Experts of a small language model: 128 experts in each of 7 layers.
Below are experts of layer 3 (counted from 0) of a mixture-of-experts language model. Rows are named router (the router's row for the expert), gate (a neuron's input weights, with its number), up (a neuron's input weights, with its number) and show model dimensions 32-63. Each number is 128 + 24 x the weight over its row's rms, rounded and kept within 0 to 255. Numbers have three digits each.
After each expert's rows: a language model's description of what the expert responds to. This comes from a sample of Wikipedia text that the model never trained on.

# expert 37
router:148137127128136125128163152101133133131139107089188181150131117115164123121134168166086116143118
gate0:066153160161104105167100141153126103102157107092163123121126119147107145156126136145102100117163
up0:117106089168124123172168107136125107119129135153128158121152095095167145143164146126126134156120
gate1:121125136116120148087143117162116145126112146133127155140140098140126162141088117141130166163165
up1:110142144132147106135119131080110093115129154152104124121129113131111111128131111174099109124148
gate2:106129160133098146129113153147116166106098120114117109131098105113121138140103101164125150153149
up2:108127157129147120167119125177164160182123155135143133138104173102159120107095112140156093094081
gate3:126118103109123135081129126149121121095132146119123128144135109128111136152136101157138135107130
up3:100094131123125091157132107127099098101088140078103127099097112084095123129091128116148113140107
It responds to: Generic nouns for media, sports and organizations after articles, such as film, series, album, team, season, School, round.

# expert 57
router:126127103099100120139155185138151093139112124142181097139135107131129089113132178108117138146117
gate0:133165092117111145128146136091107094126172138133131108165066136135139091133148121150130142104094
up0:123105129160118109133120113110119119116141115104082156103125147062153116132160144117148113097158
gate1:089135132095075152156138134114133147122134119121062136093128112122073114166154170107142108171131
up1:110153099133125115126125105113125102131105149124177135139104140117127125087151139162104163112110
gate2:115055160118145084115114138103108140069113139154136115097128107125068147151121071138151113100152
up2:092135120164095128146124153096140202125149096152139150202144100107163107080149104120109121144124
gate3:103133126078133140147122133140154169120104143141128135138110177178115139120119130131129116192135
up3:118116171141133128108143116123072129140119120101135103143097111112133119112148126137145122118081
It responds to: Tokens introducing people: by, first names like John and George, titles like Incumbent, former and President, and roles like writer.

# expert 25
router:135109146104137141133169159091173120148132124093165134148152110131130164122123158141089142107130
gate0:129151127105137144128119133094126132126150118126138122081146160104115115098149130130102117136124
up0:111136134100115136146134081139129154082119123136100089126117154148115129158101168124159162143117
gate1:126144123115138153093112102112103132116144086129192117151142131134139135156139129111109120123124
up1:141133169119125079141134113141075131127082096126133149135156107123114103144123135099172151063116
gate2:143134152137130104133119105133132144141109126146118156100161125147102148121132149109126090129120
up2:141152175126119132097128099091094140128112134132101118181123105169114113126120145167141186142109
gate3:142127118123062136088071109108145083153191108118125083162133134191154121121128119122128113107119
up3:132091111161106118112131083111165137162141148168162125123174115129112083163084129139147121120149
It responds to: Final pieces of English personal and place names (-ton, -son, -ley, -field, Middle-sex) and common first names like George, William, John.

# expert 26
router:143115091135109146079146145158119139159140100147128158122139137136148124094091092130137110120119
gate0:110134131135115159078105120129160120102148135161121115130144140140126099119144108133090076127111
up0:136125179183138145145096113130177172152144127151102171123122079170150187126132143081082092149087
gate1:157124120072141178142069136147149162115157114119109134093129112116120113105124097073153145143136
up1:118096142127099078127132135164120132127149132093112139126125123127137125130115153139115095147083
gate2:111138064109117162104116119176140125104149128108148094125085133144102120188174154107107153107093
up2:114144145173151142102144157128135121131154163118130118133107139074121140114101145129099116128132
gate3:123108130111078141119144140180140152117104157142121125127153111127126139128081129142133113163110
up3:092124118150162143147125142097123125131138130100136127177163107123119126079133148144145142145118
It responds to: Leading pieces of longer words, often Latin-style prefixes or capitalized place openers, such as Trans, des, per, Bol, Or.

# expert 15
router:136120139125140079103161095153135146126141110118158155134155143132126181109149130143120147115131
gate0:133130100143133170127102129125149090099120171105125106162106131097148115090099176132115129132119
up0:199100135081138117105104093125094141171122072169141107099135145113144160131150135096116132120113
gate1:129118129132138111141174136138144165162118105105123134105136121113118129076188107080115146101135
up1:103120124143133135078113127118156136110096154134135137123168112120129132103141130147095170124153
gate2:130159062139107128153148109141111163101144123097094131106099110104101150121125082122122146123122
up2:154143097123143137130103153119159147141113120146126150087172172132098102096144107126097148131121
gate3:089127148143144153125128174134135093143152113129170136151130151137116162104097139119122124100129
up3:097140080164173143144145163101133145145155154119143098152116108126151125180124103118140120110140
It responds to: Consonant-cluster pieces early inside names and rare words, such as Bal-enc-iaga, ham-str-ing, Circ-ass-ian, Eng-rav-ing.

# expert 56
router:134096137107104111140136152118132114136157140092141149165150137112156102121166117142131120128085
gate0:157140092110091104087110115138135098104133123118122118123146095140110147155107129183128130145155
up0:146153103112148097105159138119121100170129160178087159096128126136134155119096153147100129126111
gate1:115152093114148148123102110136099079134135148143157092101133119149099146126135156095121113121112
up1:138112165116142120094091128158098120093154136113122147112151132140115158141104144132156123145175
gate2:165121117125103140132128110141121102115138078142115178132122134112117118147125161068151168126124
up2:160117136119125095114131137105062115098150112106085132096173098139123143152131078130092113113124
gate3:114124092111138115128146086140138143122143200097118111136112154086124117101145096115128155137113
up3:125099139109145111157163122163135124099099118160095153110113086103112161170135104155150135145118
It responds to: Closing parentheses and brackets, and single-vowel word endings before punctuation or table bars, such as circa, Preece, Ph.D.).

# expert 32
router:156145136115148127101142189138140101154116092135178132155121122134162127142162139134136114112093
gate0:133133125103099102080129129127125125115171106154108137174120139144124079185114150126108098138096
up0:122124137157115123149180160125115151127118128159155150162154093163151085129120099159137140135142
gate1:140105151090113119117121135158108174130187101156123141177146136155118108123154081141123122098112
up1:118143163136076111138128091108130135142141125133141159098165152104100121134150088148144154127126
gate2:129116145111123088135149136154160082096125109139141167091150098144142116146120114122144119110112
up2:124136104073153130117140105135125153128144063143150122140103182165142179090101128121145144097107
gate3:117154147145141111138188104106145130135124084100120113155115135157140131150134140110125098062085
up3:132128138122117142129142126135131142150145140154090118145122076148122157138103119138140128109121
It responds to: Nouns for time spans and year numbers after the, in, his, such as time, years, season, era, 1960s, 2004.

# expert 59
router:154131088095156109104158128123068159141122127129163154119133156154136143100113158120158102100116
gate0:130150076109141115146117080159129114132151105122107118138118135150123157108153146105121134118122
up0:103146120100136124130165110115169114109161137087144083153117155157133109134132095091160158133165
gate1:155141132092121135184154132115121073111150120140132146103119142096138118171103106138115127107109
up1:153126130084151122154092164149133102137128108142096123099141115139142176116135107129132126118108
gate2:109155158164148137109160125136204147175154141123138148080133106117104109164124127099151110136143
up2:102114135163130125105125167138137153142100112129166161148139097144111166130107141115145128059150
gate3:134139120070126122158153125127088108123145126146119189125149089104114120129152149138122110161107
up3:113097139114106158083130142125153157107114110154087133188145179106160193156175120159128119101178
It responds to: First lowercase pieces of multi-piece English words, such as res, ass, di, pro, rec, cl, car-bon, emb-ossed, all-eg-ations.